python train.py --num_hidden_layers=10 --hidden_size=128 --n_experts=48 --experts_per_token=2 --d_expert=64 --d_shared_expert=0 --hidden_act="swiglu" --moe_layers=[0, 1, 2, 3, 4, 5, 6, 7, 8, 9] --router_score="softmax" --normalize_top_k=true --routed_scale=1.0 --balance_loss=0.000772 --balance_bias=true --router_z_loss=0.001 --init_std_router=0.0251 --lr_router=0.00117 --vocab_size=8192 --norm="rmsnorm" --norm_eps=1e-06 --tie_word_embeddings=false --optimizer="adamw" --learning_rate=0.00308 --beta1=0.9 --beta2=0.95 --batch_tokens=[65536, 131072, 196608] --max_seq_len=1024 --train_tokens=558300000 --max_steps=4839 --dataset="wikipedia_en"
Below are experts of layer 5 (counted from 0) of a mixture-of-experts language model. Rows are named router (the router's row for the expert) and show model dimensions 0-127. Each number is 500 + 40 x the weight over its row's rms, rounded and kept within 0 to 999. Numbers have three digits each.
After each expert's rows: "mostly gets" lists some tokens that are sent to it at least half of the time. This comes from a sample of Wikipedia text that the model never trained on.

# expert 2
router:459551526393523462496484551479436479519475457566525510546465497556470483475536487500519607445493549520502494461513477450527491548495544457540515582516502502515485429515510439476530485495557429536481544481555493461416532426553488526572521513514466532450506488505462523540448437464436507521517517464474498495499476479507515532460504607442527531492484510454557434527522516433460487587544
mostly gets: "Gi", "Binomial ", "genus ", "Clade", "Is", "JPL "

# expert 5
router:502517501469505504547502547494454461492478476560523506520444490504416499508517527504509598431490489563537449505441447445491467504496510445557556633539534477486505484526519440426511498489521471438549563477517455460439482446554499576548509575522459544476457491493479511545498463472488461542518478445481490512500496475439548514463499581469540560479515491498556485612496511476485505502581
mostly gets: "ist", "et", "alist", "ect", "ot", "ane"

# expert 3
router:447568527455521462541452504482481499504501421546519496507480511537458519450533495547496499495498582516515443483468446459551459502522505509529516648484531540462461429538505447509538485484512457519514532477562481448455520472525516549577554502545451466495461469493489595523498477529434522549531481460478474549572511498468505503462574572450516537500421481464589520518527534493426505504545
mostly gets: "Mc", "Wil", "ü", "West", "ø", "School"

# expert 20
router:531563506466520560586479556488461473489496448492538513517427469575469496458575463558542511481461557551471479424494455497533484557475549503513565558531493529523460471579451466461512461482567457466543553476554477456465515463557478509588540499520416526495512472473471579501526455486468497505523558505479450476524544480434556486464572541490561561526473491453518489543530521486468530504528
mostly gets: "New ", "Air ", "Old ", "Best ", "Great ", "Southern "

# expert 21
router:501528524410507498574493553484451483541455461555553511529478431499500462506525493509552498503510520492548468444483469487522472578493518475510522659498544464506475441554466453457490514456537540421511553475591472460507504447490482518529546507590478525486442491453462523530475503540466530518533522496500428533552541475479502530504490610477481549475495526439516448545521554469495549533533
mostly gets: "stor", "cas", "cop", "touch", "web", "Chap"

# expert 8
router:516586489511482514549444565475432455489472430572513484481471461522453511509519457528497529482515519541504477477457459471504458567496539511540540647509549546509493476522523437421494469453569488490522517462552448447453510483566496492559565533495464535468482561490548547508459489462454505507520524479458495515510492508434499492457526590462522564473438504474560462531505514496494504555599
mostly gets: "berg", "ville", "shire", "ona", "ington", "ina"

# expert 43
router:507575524461532532500501492494495486485493441509527507538436458517454505445526502543549526455481558471488466457484459494497477516503512511553543655530504534492484494549456436455516485460512447476565507500536485482445514436567461577550463555550460503479464491503497533502499438489440523548488527443511520489525506510538546547510548552468586555485471556420530479581508583505499542565557
mostly gets: "== ", "=== ", "_{", ",", "g", "==== "

# expert 12
router:431510513417507500507453544482483459482457490539566523550440454570433557450513525539525580501512495561510507476501494503508539503479524462560495661472510459520464460577494470455481476458504459434484536476530488429473552470524464539524566528544536568439489479513425533559471486498456513528533550481505492539528510448512536515462529560449523521519473529465540467527505519474469545551535
mostly gets: "bre", "grand", "whe", "dep", "mechan", "pre"

# expert 30
router:509516505477511515541493519489436479549468465595554487485426479523424521503549530535494526462492533563553440469527475439535470540476502447514504536544470508521485500505487463447558472488486475455525573434576421449440504507554484559547588554503467565498429468449446542538495484490472521551543499451481502562480500488442535565468528517424556569515489552510511478550513534454491547529520
mostly gets: "sive ", "large ", "legal ", "social ", "significant ", "economic "

# expert 7
router:497537525438481514535469542477492456472484484580502508502487474481500551502539534502540562457483561546518478449533488432556539536516544425538515583558466526505474445519480450497550451470562436519512541424522493429423489484560503521561571514509411525474490513500470519504453443476500536518542552489471521552521499523491527510519531570516538565456457570461546441572535561440475549522508
mostly gets: "politician ", "ensis ", "}{", "chief ", "н", "Website"

# expert 37
router:494526510497521494526518528462496481545457463550555548527477438523436550452518549522561578489527500504477492478467496471479487510438531465560556578541529568552458417499509457477524433497518481489532536442542503519500489491557508517505586562538490527451421551470473531552517496475457575531605496515478524545533541502482590541511518575461525539536471522459509471536558558476480538512573
mostly gets: "At ", "attended ", "circ", "|---|---|---|---|---|---|", "near ", "part "

# expert 44
router:490518480466551523518479510448448506529474483515514507513467521484425583502524488503517522440467503558536445467457498458485449553557519454513487600505516497497450437525498463460521487448536533452529533458543434471483525477540482576525592538536508577441433518474472569500501455459473507529571536479427511547547514503422562572470531562452523541472525522483529463532517521513495570549565
mostly gets: "life", "“", "women", "ities", "ings", "tics"

# expert 14
router:436552506473498500560470519449451440529444453506561550521443484517510519466551506534538502449483528526542457493470447471519518547513523460545513550565486561540482460527504454467556495443472497477521557442536450478458491504499507522501531543541468546442466544491474522560464508481506574530536532440424454561559507435509531504501561559472566523522409568432529445495561557454518547512476
mostly gets: "who ", "that ", "when ", "which ", "his ", "where "

# expert 15
router:446540505471516502549506560464460456515431473527575526551489493523468514457526534540566504430454554550488435442524471453537501526526537484539544530515530504506496481573475476475508490485516488469538548450564449443437524433538467603546531516571443553482434467480481554512463458481451516526576546461453469562487509479445538520498537512455544508528457551488538482545560529511485554535560
mostly gets: "the ", "same ", "their ", "original ", "new ", "entire "

# expert 32
router:482535512466503519541504521443445477536445463590545524520471475522423511485524519526577512465532551556536487442484466462509522496500545461568510521546526518517466441524472517476519492434576478453534549464524499416476560522528480510529552506506408558451453543473452486505476451491459523549534527465449470540524540529489541480473543572444560558501470496415533465581539496499483555527581
mostly gets: "), ", "\", ", "); ", "., ", ",\" ", ", "

# expert 13
router:468519539514509479567458495470443481473460472575516553511521480561469523441517489523509552424502530549492513488478461425532481513503548502517544631519532565540442441575501434449530505452560430522568574503575494465463513458515494520538543485511481489500503491466496524520457521487439547542559521486485494549531519474483513466502551588479538546461466486468524461584555540468483519562509
mostly gets: "Kar", "Kh", "Croati", "Dav", "Bur", "ș"

# expert 28
router:470547502459563497524481533472472503540482467500545489488448507521466517459532536538568510476467544537509467478437484487551511566477543451537536533523503483541437499519448486476541482489551514434543529511531449449446514437509437537564527492558468551397431462459473548560413448478455525541602521456446483519530526480487539522446507551449551541544504529457556499525532538474427552509504
mostly gets: "among ", "include ", "Many ", "many ", "especially ", "Some "

# expert 40
router:482569522480544489558436571453464469466506463598530486471452483565413511463518483580522531491492560560535490452506430490545467520481542473534569537541482524481465488518492427422522475435543446467555555426589470470460504525526488501554565553539427517478498503458495575523504506478458526535556510484493491505506515512476510486462516520479577544487476490456563468547499532487478500525545
mostly gets: "shire ", "America ", "Army ", "Empire ", "Europe ", "sian "

# expert 4
router:472549518463507492598431557441442484478466411586525503493506477544446502474537507515515507460467589525479495478494478489538482551508513465518512553545465553483478463526504402504539458457542424505532540405562445497461506460528517522543558494547414526481500493461478541506455502472455528498512535491461518497500522546439505483474509576459560598483465513436543491553506532462483518515555
mostly gets: "ović ", "ić ", "ć ", "Jones ", "Khan ", "Roy "

# expert 38
router:447546538484512557550443528479471494534423450539527490496421472542492513497541562553533513448523587498508472450483466441513481539493523492563516535490536491541475466515473521473517487435578463469518545484532498479435528495517512565565558522521425567456475554462442541541499463466472532511512489471470431559519517483477579560479541529465505543515445505430513455540548535460443574545556
mostly gets: "and ", "than ", "to ", "without ", "On ", "with "

# expert 0
router:427517483494571464521460527467460474544488448597557512520479485490488496472547486540528504418501577517556427474471459483511443513517506477536519656462572527539442472521450456505535465487526482451479531488529463507437556485469454513502557532557498554461465449471480506552433496501485512516540558482461516524564511497453491509461504580455527546498491527490487481507559559486483540532564
mostly gets: "contribu", "organiz", "kill", "children", "transl", "follow"

# expert 42
router:510550477435460519512462519501444476535491437535557512528443506539458554460585493566548552488481509571485484444524447472494445483445508456516550648513520490518484439516520437453514526456541500463543568463522450489481511486476452541512524519537470488452492483532507558540473476507442564562518541477509478511539590467514504516488554540435498559518502537490533492529567546452475532509569
mostly gets: "°", "′", "″", "present", "design", "enti"

# expert 29
router:456537520513533504576460510453474503529454472568553480546453527528435490456494519542550474467521520555528493461500502476503468530472528495475537658486457513545478489536490502463503468452530473522504530510545459469437541453561497538532536533539401539450486520429479545497538450491460517512573517431447483507504492453450504509447503610499566557504450513483554435513478515470453494473538
mostly gets: "u", "an", "am", "ar", "h", "il"

# expert 22
router:461541486476541517508478530444454480512468461553527519537455481551470497490501529553518512441520547505537470441432394472511441507525545493549538631519512513514466393545495455504499492478501469504536530436599524466485564431496467544570544482541486534419498486487456557525503478469477552527554518500471481537563575527454506533488493542502523539491465516452508467522545541473472547546544
mostly gets: "York", "John", "America", "University", "two", "#"

# expert 31
router:457507461461545419569477517467470513461448478548556530579463464554475513472522501551540492439491512541549449454496465441531465521480518442512500560546484501488487414527474466480544508470566489468569519430551459463449544486550417516537533547570477543450463486465419549510498519482497544566522526435499487557524536508504525536524521537487556534474507525447553456549567549496469545531493
mostly gets: "school ", "social ", "lab", "\" ", "health ", "system "